{
  "n_layer": 10,
  "normalize_top_k": false,
  "init_std_router": 0.0157,
  "vocab_size": 8192,
  "init": "uniform",
  "init_std_qkv": 0.0538,
  "beta1": 0.93,
  "schedule": "cos",
  "train_tokens": 1376000000
}
Below are experts of layer 4 (counted from 0) of a mixture-of-experts language model. Rows are named router (the router's row for the expert) and show model dimensions 256-319. Each number is 200 + 30 x the weight over its row's rms, rounded and kept within 0 to 999.
After each expert's rows: "comes after" lists some tokens at least twice as common just before its tokens as in all text. This comes from a sample of Wikipedia text that the model never trained on. Tokens count by the router's weight.

# expert 51
router,192,219,240,215,213,201,200,219,180,222,169,196,224,227,222,230,216,211,206,209,170,207,199,236,217,167,228,256,173,164,191,163,197,181,220,202,215,155,234,227,216,171,217,165,221,243,253,227,226,181,174,217,211,219,159,203,203,244,243,207,181,156,199,207
comes after: " it", " to", " was", " is", " he", " has"

# expert 125
router,156,252,236,177,241,234,195,229,163,179,206,166,227,215,179,215,188,222,205,194,250,224,199,205,215,172,224,188,168,162,211,156,166,227,176,224,179,203,259,221,232,206,188,185,209,250,213,199,213,227,222,233,191,176,221,190,225,209,167,196,232,180,187,215
comes after: ",", " It", " He", " he", ")", "."

# expert 2
router,173,207,186,242,228,161,217,205,188,161,227,152,219,179,189,186,175,204,217,179,203,232,217,230,219,154,215,167,146,273,220,171,210,232,203,238,245,224,211,166,165,177,212,240,151,224,191,241,234,148,215,202,202,250,175,188,222,205,212,142,211,259,204,168
comes after: " Y", " S", " Z", " N", " L", " K"

# expert 90
router,169,158,174,179,273,200,215,186,191,183,177,170,243,185,162,220,242,151,171,198,212,173,255,231,172,198,219,180,210,190,254,178,188,207,152,272,159,168,169,185,219,202,178,210,145,219,253,194,210,213,252,184,197,212,199,217,190,152,205,149,193,207,227,183
comes after: " H", " R", " C", " J", " M", " K"

# expert 144
router,217,236,253,220,250,220,223,212,205,164,216,156,200,188,234,152,267,218,158,182,200,196,207,188,178,202,243,181,185,236,189,227,217,193,196,231,187,191,186,232,191,222,149,266,241,182,236,199,184,203,154,177,232,200,209,201,179,175,159,150,250,195,202,167
comes after: "\n", " co", " Al", " semi", " re", " Saint"

# expert 76
router,210,189,253,192,216,209,196,175,183,168,213,224,228,176,199,190,211,205,146,217,204,188,222,152,160,180,230,253,213,184,219,184,198,221,210,222,202,241,228,193,278,202,212,178,193,173,191,209,216,254,206,164,180,182,147,191,161,218,153,200,178,182,227,237
comes after: " a", " the", " and", " of", " an", " was"

# expert 115
router,170,184,188,188,154,234,212,175,183,143,146,187,263,155,257,263,217,206,174,129,210,191,248,208,208,213,204,241,169,210,220,156,234,233,171,174,199,159,187,177,230,164,203,203,215,248,252,255,186,239,214,192,182,234,205,207,171,220,223,191,192,221,219,160
comes after: " B", " D", " K", " W", "B", " L"

# expert 142
router,213,253,165,246,173,217,166,191,213,176,210,224,192,186,178,196,162,188,252,152,207,224,170,188,156,191,198,195,186,233,234,173,198,201,202,202,178,250,212,246,158,215,172,178,224,178,143,190,227,230,191,212,176,212,184,186,150,230,183,245,156,186,258,210
comes after: "-", ":", " Best", "|", " of", " World"

# expert 151
router,223,185,197,203,173,195,170,186,198,156,208,184,188,193,180,160,200,237,221,164,184,171,185,174,198,164,187,219,206,246,227,185,215,164,225,257,194,210,193,214,201,246,221,203,244,160,209,162,184,251,179,188,177,232,137,165,177,216,163,236,173,134,240,204
comes after: ",", " of", ":", ".", "-", " and"

# expert 40
router,227,191,128,210,207,184,223,197,192,162,240,212,180,189,216,209,232,226,217,221,206,254,217,186,146,166,164,230,203,257,175,233,150,283,142,234,187,219,178,156,190,194,181,147,194,173,243,220,229,241,137,213,227,190,197,238,221,189,217,203,190,204,202,215
comes after: " on", " in", "3", "5", "7", "4"

# expert 35
router,223,163,165,228,160,151,206,196,238,228,193,169,207,258,188,175,196,225,181,239,220,245,192,193,228,225,196,208,248,258,189,230,216,238,233,200,196,182,214,211,209,184,234,192,189,200,202,188,146,169,230,206,196,173,235,183,228,198,221,202,241,165,181,249
comes after: " United", ",", " South", " New", " in", " of"

# expert 52
router,210,197,203,150,169,205,205,193,227,262,185,175,172,201,232,196,162,160,222,222,157,179,199,211,188,232,209,249,191,239,278,219,188,177,205,288,235,190,188,187,200,187,221,135,209,246,174,237,185,234,174,207,161,193,218,168,208,189,194,233,175,202,178,208
comes after: "0", "2", "1", ".", "–", "5"

# expert 152
router,231,177,230,170,229,185,175,184,210,129,186,230,158,174,199,163,167,244,162,214,239,216,170,246,222,166,220,227,261,173,237,205,170,178,207,231,171,210,179,209,158,212,244,169,250,214,207,232,214,227,215,156,242,199,246,168,183,191,163,231,230,215,215,214
comes after: "6", "3", "4", "8", "7", "0"

# expert 101
router,196,165,202,173,208,239,188,183,227,229,206,192,172,217,214,163,174,200,168,177,212,208,206,230,224,210,233,236,169,213,198,192,190,174,191,185,153,239,194,179,167,183,181,163,178,246,226,157,171,165,210,251,216,194,247,197,169,179,188,250,197,169,228,173
comes after: " |", "|", ";", "-", " •", " Total"

# expert 135
router,176,234,218,219,238,220,191,217,163,199,150,186,199,252,254,196,216,171,211,202,228,240,217,193,225,195,220,213,156,212,194,177,205,213,204,188,237,208,216,224,159,157,230,229,203,206,226,237,187,144,191,180,193,168,145,219,200,247,237,168,163,167,182,189
comes after: " that", ",", " where", " when", " as", "."

# expert 98
router,225,162,241,196,186,221,196,201,277,186,211,264,185,172,203,166,188,235,245,165,190,164,186,221,187,169,203,166,236,220,185,247,238,161,213,258,215,208,176,246,174,193,243,198,202,161,191,239,134,227,194,158,194,252,199,181,182,165,191,214,166,165,258,235
comes after: " |", ",", " and", " of", "ing", " with"

# expert 123
router,198,226,171,183,186,204,214,203,200,206,196,222,184,281,238,264,176,208,183,170,219,226,178,163,176,250,239,176,218,173,173,212,189,227,220,200,162,217,174,193,174,182,216,237,156,185,234,198,264,240,193,200,213,225,192,181,194,200,184,221,150,179,189,252
comes after: " the", " World", " a", " military", " Air", " The"

# expert 93
router,212,163,221,200,177,155,207,210,208,186,190,152,186,228,243,258,212,229,203,156,178,183,197,213,222,231,192,222,228,199,178,168,163,178,249,136,205,250,210,210,173,203,254,262,174,191,204,213,139,161,171,235,200,141,173,168,229,237,217,193,184,170,170,209
comes after: " the", " two", "th", " same", " three", " this"

# expert 69
router,219,167,214,191,194,236,188,166,233,241,215,205,203,203,247,187,272,183,218,168,225,171,167,228,214,237,192,179,181,203,177,232,183,204,163,227,230,234,196,188,189,160,245,213,209,184,163,238,161,206,154,185,193,175,199,153,222,167,229,213,161,163,240,235
comes after: ".", " of", " that", ",", " to", " in"

# expert 150
router,225,162,230,195,226,221,196,188,178,199,248,235,235,223,210,216,202,234,195,179,220,200,241,171,178,204,220,255,222,187,237,118,235,231,238,238,229,211,223,184,186,215,213,240,205,169,187,200,201,210,214,161,204,199,243,212,167,237,171,181,191,199,213,175
comes after: " a", " to", " was", " the", " and", " his"

# expert 64
router,211,174,250,182,180,177,198,181,217,211,183,243,189,166,120,186,193,204,211,209,175,170,214,219,241,163,172,164,196,214,185,200,187,192,208,167,217,202,176,227,206,162,195,242,122,182,240,235,217,147,200,228,188,229,258,192,221,166,200,186,149,223,182,230
comes after: " ", "1", " −", " +", "3", "4"

# expert 53
router,234,214,183,148,246,218,195,209,220,203,212,168,203,225,237,190,231,216,204,207,198,225,206,229,194,205,164,186,232,201,195,146,242,201,202,234,262,217,211,127,255,226,191,216,222,200,185,219,170,196,220,180,180,224,183,228,141,174,193,200,181,221,232,175
comes after: " |", ",", ";", " W", " +", " Set"

# expert 127
router,148,178,151,238,202,212,219,182,234,197,221,177,212,162,188,178,128,186,183,224,127,212,180,189,187,231,234,200,203,258,202,213,224,163,207,241,204,158,184,235,183,206,198,216,205,247,241,147,178,208,128,202,217,171,238,214,176,164,185,204,237,176,242,254
comes after: "\n", " (", " \"", "″", "°", "=="

# expert 9
router,200,169,204,169,171,213,168,201,197,133,195,226,164,214,212,217,192,203,149,175,226,209,198,113,174,223,212,189,202,268,191,219,173,196,183,214,169,219,183,173,177,173,243,221,217,181,134,210,244,186,220,196,210,177,218,163,171,226,190,221,201,201,195,246
comes after: " the", " Indian", " of", " Royal", " The", "ian"

# expert 11
router,187,220,151,211,171,160,154,219,197,153,233,137,132,170,261,222,240,212,243,255,202,204,156,235,220,162,174,223,232,239,172,213,193,174,161,199,239,213,178,225,259,235,196,191,172,220,167,214,203,238,232,204,222,228,195,142,205,230,213,226,184,255,200,172
comes after: "'", "(", "’", " Women", " O", " People"

# expert 106
router,226,188,235,182,231,228,180,221,210,196,206,236,213,210,144,186,233,205,176,241,153,174,169,192,206,173,218,211,239,206,193,202,244,221,191,224,217,198,224,182,208,198,214,177,202,139,170,263,162,189,181,216,133,233,195,180,213,227,197,209,194,220,242,246
comes after: " the", " a", " and", " of", " an", " are"

# expert 130
router,187,177,226,184,176,200,164,214,193,218,219,193,163,214,214,150,186,187,203,238,185,172,225,238,221,189,201,181,263,212,216,178,154,216,186,244,229,201,204,173,207,199,191,205,216,241,190,239,182,209,223,225,125,169,246,184,176,167,178,194,203,226,234,210
comes after: " ", "0", " (", "–", "_{", " $"

# expert 122
router,210,197,271,167,245,186,254,206,256,173,205,243,142,257,195,186,169,217,236,212,224,236,198,231,188,169,204,223,173,195,203,207,251,181,161,247,240,191,177,216,169,260,161,198,157,156,160,218,211,169,209,183,191,243,164,195,176,174,200,190,229,249,258,251
comes after: " |", ")", ".", "|---|---|---|---|", "|---|---|---|---|---|", "|---|---|---|---|---|---|"

# expert 87
router,220,142,228,224,177,228,185,163,212,155,181,232,146,207,211,138,200,223,236,168,172,210,201,198,139,181,194,150,211,230,234,216,210,199,187,264,209,204,220,202,158,224,210,224,245,193,197,208,155,279,186,239,181,168,191,236,215,207,210,215,163,159,234,231
comes after: " |", "-", " by", ",", ":", "="

# expert 118
router,166,198,238,157,200,178,227,162,196,176,209,135,192,190,215,242,242,209,151,191,217,207,219,189,181,197,184,220,173,195,174,144,168,182,257,171,177,268,202,186,196,206,150,235,156,232,250,222,177,190,170,243,171,163,200,241,150,219,243,187,156,164,221,162
comes after: " a", " his", "-", " the", " her", "s"

# expert 48
router,137,237,213,215,223,260,206,198,199,191,192,183,192,178,204,287,216,228,191,152,216,206,226,228,202,175,168,177,165,232,226,218,181,164,167,178,175,199,200,181,176,197,196,142,167,259,270,199,249,191,211,199,195,227,169,216,183,213,174,189,197,188,212,198
comes after: " S", " s", " M", " m", " c", " R"

# expert 26
router,208,169,237,232,226,177,240,187,196,195,245,214,151,229,166,170,163,162,166,226,177,241,265,218,236,227,200,232,216,186,273,195,192,230,231,183,216,153,189,186,191,195,276,197,190,272,184,173,193,191,181,192,187,194,244,228,244,159,179,215,196,178,209,244
comes after: "-", "\n", "|---|---|---|---", "Personal", "Scientific", " Binomial"

# expert 75
router,196,224,184,262,225,177,170,204,166,192,196,239,213,273,197,222,220,169,170,161,152,246,199,192,198,232,242,184,168,184,193,181,235,166,158,178,224,225,192,150,207,163,189,149,134,252,198,189,190,233,178,187,192,239,227,278,196,190,188,218,177,222,218,183
comes after: "|", " |", ":", "-", " /", "):"

# expert 54
router,169,212,268,135,187,219,192,210,209,168,245,213,237,198,227,210,214,129,192,230,237,182,216,196,180,185,172,175,184,165,234,193,230,193,234,214,187,250,207,214,166,218,158,220,211,220,258,209,261,189,198,203,217,139,174,230,141,227,225,216,157,195,201,164
comes after: " the", " a", " his", "s", " The", " its"

# expert 20
router,153,213,218,217,167,231,176,198,224,183,188,208,178,208,211,166,208,205,209,187,189,206,159,180,136,183,229,194,200,265,204,230,235,214,207,225,178,247,216,228,194,191,212,165,241,151,159,201,192,258,181,187,224,198,168,198,235,250,171,181,225,160,240,290
comes after: " the", " of", ",", " in", "-", ":"

# expert 4
router,173,215,121,208,229,143,188,214,237,159,227,211,174,161,152,230,193,210,276,202,186,192,204,216,202,199,190,182,235,251,183,209,259,248,164,242,132,199,192,226,178,211,200,186,175,167,180,181,225,156,180,192,220,255,238,207,212,181,261,188,208,234,234,264
comes after: "0", "3", "5", "4", "7", "1"

# expert 58
router,224,251,233,145,234,204,187,206,244,174,248,218,203,192,217,159,246,218,269,189,169,261,201,201,212,179,225,205,240,212,203,142,297,260,191,263,241,158,198,176,213,179,225,236,244,153,169,244,210,205,243,193,192,211,229,241,149,206,183,219,150,226,243,178
comes after: " |", " SR", " US", " Route", "AR", " in"

# expert 29
router,244,178,248,226,171,240,219,227,157,198,239,209,172,160,141,174,218,211,213,148,105,183,177,193,171,185,218,157,173,240,161,239,209,160,200,219,197,215,217,161,197,227,187,158,161,212,173,133,182,211,207,199,195,215,172,227,235,196,197,188,236,216,228,159
comes after: "\n", "<", "$", " style", " ", "left"

# expert 78
router,167,218,204,246,212,217,233,199,182,191,212,234,210,192,156,259,186,176,208,249,230,197,207,202,246,242,143,171,168,174,252,225,164,191,244,198,162,183,212,160,178,227,254,178,189,253,126,181,191,171,175,240,217,148,215,161,193,221,188,187,211,202,204,173
comes after: " T", " t", "T", "-", " R", " qual"

# expert 156
router,262,164,154,168,233,183,186,223,207,196,186,170,189,235,215,212,229,179,177,271,175,224,209,156,171,210,205,188,216,216,230,212,188,212,165,241,187,184,214,170,185,249,197,201,241,207,165,198,175,210,234,138,193,228,172,174,177,212,199,255,233,264,238,206
comes after: " de", ":", "-", "a", "o", " La"

# expert 18
router,226,158,237,210,181,197,204,197,295,183,181,256,187,181,198,152,203,241,237,168,204,152,189,225,194,190,217,182,234,229,174,229,232,194,194,221,211,222,159,253,169,188,215,207,191,156,166,231,141,225,190,146,196,249,207,176,155,156,196,198,161,185,269,229
comes after: " |", "1", " and", "0", ",", ";"

# expert 71
router,186,169,229,199,184,210,182,209,208,218,223,193,171,167,221,199,159,189,227,209,142,191,170,232,210,183,167,229,204,193,181,184,181,160,250,212,208,216,196,261,218,237,245,250,135,192,205,182,180,153,236,226,150,236,176,193,190,188,210,233,219,205,163,220
comes after: ".", "0", ",", "5", "3", "4"

# expert 109
router,219,202,219,198,162,207,160,192,166,262,198,216,169,211,180,231,177,199,170,191,166,220,187,191,189,197,201,153,217,285,199,166,198,172,214,254,234,254,221,155,203,300,186,182,247,239,173,155,208,228,190,218,141,231,182,190,148,191,188,191,192,238,222,180
comes after: "–", "-", " ", "/", " (", "ร"

# expert 146
router,228,225,211,188,163,127,205,156,206,208,224,208,172,206,174,135,196,232,203,134,189,170,245,240,221,180,142,232,204,176,206,228,189,157,236,156,154,144,190,171,150,218,218,218,106,247,218,193,217,225,208,183,207,216,196,192,203,196,222,183,198,168,198,176
comes after: " E", " G", " M", " A", "E", " Em"

# expert 141
router,191,259,126,205,245,168,234,232,225,193,150,202,183,192,195,161,206,206,207,251,138,150,180,225,213,165,239,188,163,212,184,238,216,266,197,204,200,228,186,231,240,170,163,168,174,180,163,208,186,182,154,211,157,285,186,182,223,189,195,195,231,165,272,191
comes after: "-", " n", "/", ";", "ole", " l"

# expert 7
router,141,205,173,221,153,190,200,223,153,181,205,194,250,176,212,224,237,206,162,233,183,250,186,201,219,201,202,211,206,156,209,175,225,195,145,244,184,234,208,188,199,192,187,187,205,223,168,188,194,243,252,169,209,191,208,256,137,230,194,203,176,260,171,230
comes after: " of", " in", ",", ".", " for", " and"

# expert 80
router,209,255,149,182,230,191,176,196,141,185,231,179,167,229,219,260,241,206,207,188,213,211,190,153,179,219,204,213,229,220,193,160,240,234,227,206,228,227,189,222,267,267,236,210,203,169,179,225,183,212,152,194,180,186,132,194,227,226,183,203,198,206,161,145
comes after: " in", " In", " of", ",", "In", " the"

# expert 159
router,172,148,224,245,226,251,252,208,247,178,196,225,147,179,188,161,226,228,234,155,175,223,176,207,200,216,180,161,184,283,187,243,209,172,142,253,226,203,205,242,173,194,138,168,157,236,169,167,173,191,195,184,212,217,157,247,213,159,198,152,192,257,148,172
comes after: "\n", "|---|---|---|---|---|", " Nominated", " ", " Won", "|---|---|---|---|---|---|"

# expert 66
router,195,250,173,236,231,143,167,220,244,236,170,231,152,187,225,180,178,176,212,185,214,209,202,179,230,129,192,188,277,174,160,234,174,259,218,202,184,183,192,262,220,188,241,151,213,180,146,248,207,157,187,191,174,257,252,211,230,167,201,212,228,199,218,189
comes after: "}", " km", " /", " m", ")", "km"

# expert 155
router,238,188,219,183,183,209,179,208,202,248,189,194,172,206,214,162,166,173,194,181,180,256,234,203,182,183,210,189,245,197,225,197,181,179,203,219,215,182,222,195,184,183,265,219,248,165,212,242,198,213,245,231,173,141,165,185,185,190,232,241,187,239,170,167
comes after: "2", "1", "0", "3", "4", "5"

# expert 14
router,183,183,209,185,222,168,141,211,206,229,209,210,232,201,155,225,237,245,238,204,225,176,221,238,212,185,230,191,181,182,204,184,153,210,174,203,210,191,186,198,260,198,165,193,193,147,228,171,212,231,154,261,204,182,177,216,200,206,198,200,250,207,201,172
comes after: "-", " P", " (", "P", " pre", " Ex"

# expert 13
router,190,212,156,194,214,250,187,208,178,224,160,147,212,179,205,204,204,199,221,204,186,226,192,218,163,248,163,166,197,245,185,221,178,135,214,237,230,169,219,223,162,228,209,217,233,196,248,157,207,192,164,231,204,159,225,190,151,180,183,234,171,233,249,177
comes after: " \"", " I", " N", " W", "-", " B"

# expert 113
router,212,176,204,147,230,278,195,184,168,235,224,212,233,215,183,188,162,219,182,185,181,181,165,210,181,222,270,273,197,229,222,183,215,168,199,199,228,255,231,173,232,180,248,186,237,179,192,210,214,216,148,221,201,242,156,214,165,197,164,223,173,205,263,191
comes after: " to", " and", " the", " was", " be", " not"

# expert 145
router,197,233,189,177,154,167,190,206,196,276,229,202,259,218,196,242,228,186,129,210,242,203,181,154,255,224,191,205,227,196,150,177,235,248,228,175,209,275,225,230,150,167,170,212,229,198,208,243,153,164,218,224,221,196,217,188,163,199,232,221,205,148,219,249
comes after: " the", " in", " of", "),", " and", " an"

# expert 0
router,137,241,168,159,213,168,207,213,163,184,224,192,248,223,228,247,249,202,185,209,238,257,202,191,213,226,156,230,185,162,223,158,226,190,182,191,244,240,210,213,187,206,202,237,155,159,180,183,214,211,161,198,192,182,167,256,172,229,226,138,188,195,165,199
comes after: " in", " at", " to", " as", " for", " with"

# expert 39
router,238,146,250,222,191,195,189,178,257,181,211,258,188,164,185,147,171,206,246,155,166,149,188,241,202,175,206,182,235,233,185,242,227,186,216,246,202,264,169,234,189,191,220,172,202,187,165,225,145,204,174,157,201,258,226,185,163,142,223,182,169,191,277,227
comes after: " |", ";", ",", ":", " –", ");"

# expert 55
router,246,141,236,218,170,219,145,179,198,224,183,262,185,261,206,164,195,147,207,223,198,230,170,212,196,210,189,205,157,212,212,231,184,179,154,206,235,187,185,171,149,235,195,211,149,203,209,211,186,233,231,173,174,211,173,235,223,141,212,230,178,231,199,227
comes after: " ", "1", "0", "9", "2", "\n"

# expert 117
router,205,202,208,243,174,217,187,173,153,188,197,214,136,174,205,188,220,234,204,166,190,172,165,200,157,178,197,198,165,237,207,213,189,197,205,177,190,282,223,213,123,192,220,211,207,183,208,162,172,252,156,200,215,169,189,236,171,244,225,232,130,174,240,212
comes after: " The", " the", "|", " by", ",", "The"

# expert 30
router,231,187,161,213,223,244,179,186,162,199,223,130,180,170,239,208,218,204,258,148,166,235,209,216,177,211,184,181,241,274,208,233,196,163,180,241,158,204,173,248,186,252,200,210,219,167,249,149,187,223,152,224,208,153,262,166,189,206,175,178,210,203,210,182
comes after: "-", ".", " M", "/", "E", "R"

# expert 42
router,161,219,175,184,242,227,182,210,226,224,198,203,190,206,154,150,237,154,175,219,191,159,195,209,188,248,207,169,215,240,190,188,224,214,155,188,153,201,206,177,172,232,182,161,217,228,191,176,210,168,216,199,224,243,215,223,218,202,226,237,239,156,162,235
comes after: " ", ")", " %", " Votes", "%", " Candidate"

# expert 38
router,224,207,205,191,202,190,254,215,210,170,210,212,195,239,232,219,177,184,208,184,219,224,243,180,189,212,166,265,231,168,196,189,212,205,220,241,133,213,222,266,198,164,241,202,217,144,191,211,207,244,205,221,173,207,171,182,222,206,255,207,173,170,224,183
comes after: "0", "1", "2", "9", "8", "7"

# expert 129
router,166,202,196,168,254,214,217,191,191,245,151,205,261,188,172,249,178,199,165,174,239,180,197,207,197,244,176,210,156,208,224,233,170,179,207,173,218,168,206,169,252,166,178,216,220,216,207,178,193,209,199,228,197,227,188,212,185,229,202,214,199,204,173,197
comes after: " b", " Bl", " B", " P", " bl", " p"

# expert 138
router,167,206,167,221,219,222,195,181,206,212,225,183,231,206,176,258,192,221,220,224,204,149,194,183,246,167,251,229,164,243,238,159,203,208,225,163,237,248,211,238,231,200,164,182,172,237,222,234,221,231,155,238,215,219,126,203,137,229,203,134,172,179,173,194
comes after: "-", " \"", " un", " (", " re", " f"

# expert 128
router,146,183,197,166,194,210,167,172,158,248,181,208,242,184,221,223,261,183,153,232,207,152,178,203,186,229,178,221,185,172,190,186,228,152,206,175,193,264,180,177,167,185,211,237,158,265,249,227,243,174,148,159,226,155,161,224,201,212,229,248,135,197,169,198
comes after: " the", " a", " The", " of", " with", " for"

# expert 86
router,246,135,222,205,167,218,172,199,248,183,184,246,208,205,211,147,200,227,218,213,169,160,179,204,186,189,180,176,238,231,175,218,237,168,170,261,210,201,178,197,194,204,227,185,222,178,178,241,128,197,199,149,184,276,214,185,126,199,220,193,131,218,285,242
comes after: "us", "-", ":", "ia", "a", "."

# expert 74
router,204,148,213,198,127,206,166,182,235,147,199,235,152,231,188,176,189,221,186,181,243,193,169,159,235,194,187,222,207,218,225,212,193,208,193,220,207,239,170,192,159,198,237,167,248,192,218,219,146,217,183,205,230,146,257,206,241,176,243,215,222,243,219,197
comes after: ",", " of", " in", " the", " |", " New"

# expert 94
router,181,176,253,143,143,243,251,164,172,224,221,213,210,204,207,199,156,223,183,165,194,212,240,183,186,217,249,276,182,202,203,125,199,150,205,193,283,238,253,209,223,197,225,188,192,251,216,170,182,195,201,235,219,264,226,228,193,227,229,216,169,159,210,199
comes after: " to", " was", " he", " and", " also", " were"

# expert 88
router,214,187,237,155,197,233,176,174,165,192,202,183,243,190,237,230,181,212,240,191,200,171,236,183,206,223,210,260,202,177,243,165,179,169,216,168,172,191,211,149,195,239,220,257,194,217,213,143,212,213,161,215,196,160,185,220,214,201,203,222,190,171,213,170
comes after: " the", " a", " his", " in", "s", " its"

# expert 95
router,174,215,158,176,208,185,217,207,156,207,186,177,225,212,229,226,245,205,160,210,189,250,179,187,187,246,187,226,187,198,186,218,209,233,187,208,267,281,215,250,216,150,248,197,229,190,166,217,179,190,156,212,190,174,151,257,229,194,224,178,186,182,196,223
comes after: " of", " to", " in", " on", " for", " with"

# expert 147
router,205,226,264,212,161,231,221,167,142,191,225,224,200,191,193,171,169,209,193,199,198,159,228,198,180,206,164,245,206,175,197,155,144,185,233,230,197,235,222,164,184,270,157,230,159,192,169,128,205,258,208,194,217,165,140,190,163,238,220,235,170,171,234,208
comes after: " the", " The", " and", "s", " a", " was"

# expert 114
router,206,210,171,160,241,204,177,201,228,215,184,141,198,185,193,192,171,208,232,158,195,226,189,206,215,136,220,190,261,207,207,218,178,190,190,195,164,282,189,200,161,282,216,159,179,236,207,212,174,216,196,243,213,139,221,183,200,176,198,228,202,209,217,185
comes after: "0", "3", "2", "1", "5", "4"

# expert 23
router,250,154,234,165,182,206,179,181,152,239,175,173,196,180,192,175,182,186,223,207,166,193,230,209,168,150,252,185,236,199,249,216,186,209,161,195,266,204,214,146,221,269,193,232,243,228,239,222,204,193,189,235,171,159,188,188,158,232,203,172,187,196,168,209
comes after: " ", "–", " $", " .", " #", "€"

# expert 120
router,175,239,148,209,243,199,173,230,206,195,238,187,194,190,200,196,246,218,184,169,232,207,183,115,146,197,181,174,228,258,236,217,176,188,195,226,210,261,216,253,180,167,194,201,245,151,150,164,159,209,198,194,193,213,173,196,235,245,192,234,238,212,215,241
comes after: " the", " of", ",", ":", ".", "-"

# expert 91
router,198,178,198,157,161,188,191,197,104,257,168,167,174,213,219,176,225,151,168,244,134,198,217,198,185,184,197,213,205,155,231,210,179,191,248,198,213,178,198,185,207,249,228,222,190,219,193,235,194,209,201,253,162,127,140,185,205,250,187,237,206,193,138,175
comes after: " ", "1", " the", " (", "===", " $"

# expert 70
router,198,182,214,150,184,182,166,203,178,232,211,146,252,215,163,218,237,186,131,209,212,210,196,184,166,236,178,198,237,180,203,182,247,186,219,252,216,249,179,193,201,137,172,233,179,235,223,205,201,154,231,205,200,192,176,247,161,217,244,195,173,222,210,226
comes after: " is", " as", ",", " was", " with", " a"

# expert 19
router,129,193,223,185,135,224,160,155,190,149,225,174,155,197,193,203,187,211,142,173,215,192,181,174,141,172,237,220,198,239,190,182,218,207,221,220,161,220,211,187,150,248,251,206,180,222,182,176,236,194,174,227,231,218,205,226,146,235,142,229,247,170,189,204
comes after: "-", " the", " of", " National", " a", " and"

# expert 108
router,212,199,243,135,170,228,184,197,182,239,196,174,198,178,191,184,225,174,219,188,172,229,225,218,193,160,159,178,231,179,202,167,192,171,201,201,244,149,178,158,172,245,204,234,260,230,196,215,195,209,264,193,168,198,230,183,156,191,202,237,174,245,192,188
comes after: " ", " (", "-", "–", "_{", " ."

# expert 73
router,219,218,230,221,228,203,163,231,237,197,229,193,157,155,209,206,191,171,252,126,203,260,206,173,230,131,180,176,234,205,184,204,172,221,222,203,195,172,207,183,242,214,178,180,228,175,193,205,205,205,257,218,194,183,256,190,201,138,188,201,199,237,184,175
comes after: "3", "5", "6", "4", "7", "0"

# expert 36
router,201,191,226,244,225,176,241,198,225,179,195,214,240,294,129,196,263,160,157,199,171,193,181,185,207,186,216,249,145,187,262,230,208,178,150,220,230,166,193,158,216,225,174,160,130,277,200,168,192,201,225,183,197,212,157,236,220,179,185,164,219,205,189,245
comes after: "\n", ".", ".\"", ").", "|---|---|---|---", "\"."

# expert 131
router,191,167,201,169,158,180,234,184,156,243,187,222,166,162,180,222,245,164,210,221,213,175,196,188,195,156,239,205,196,184,183,231,159,173,209,170,261,182,198,154,252,251,188,222,228,217,167,214,226,230,202,183,182,197,222,190,154,198,197,162,170,221,223,293
comes after: " ", " (", "–", " $", " −", "/"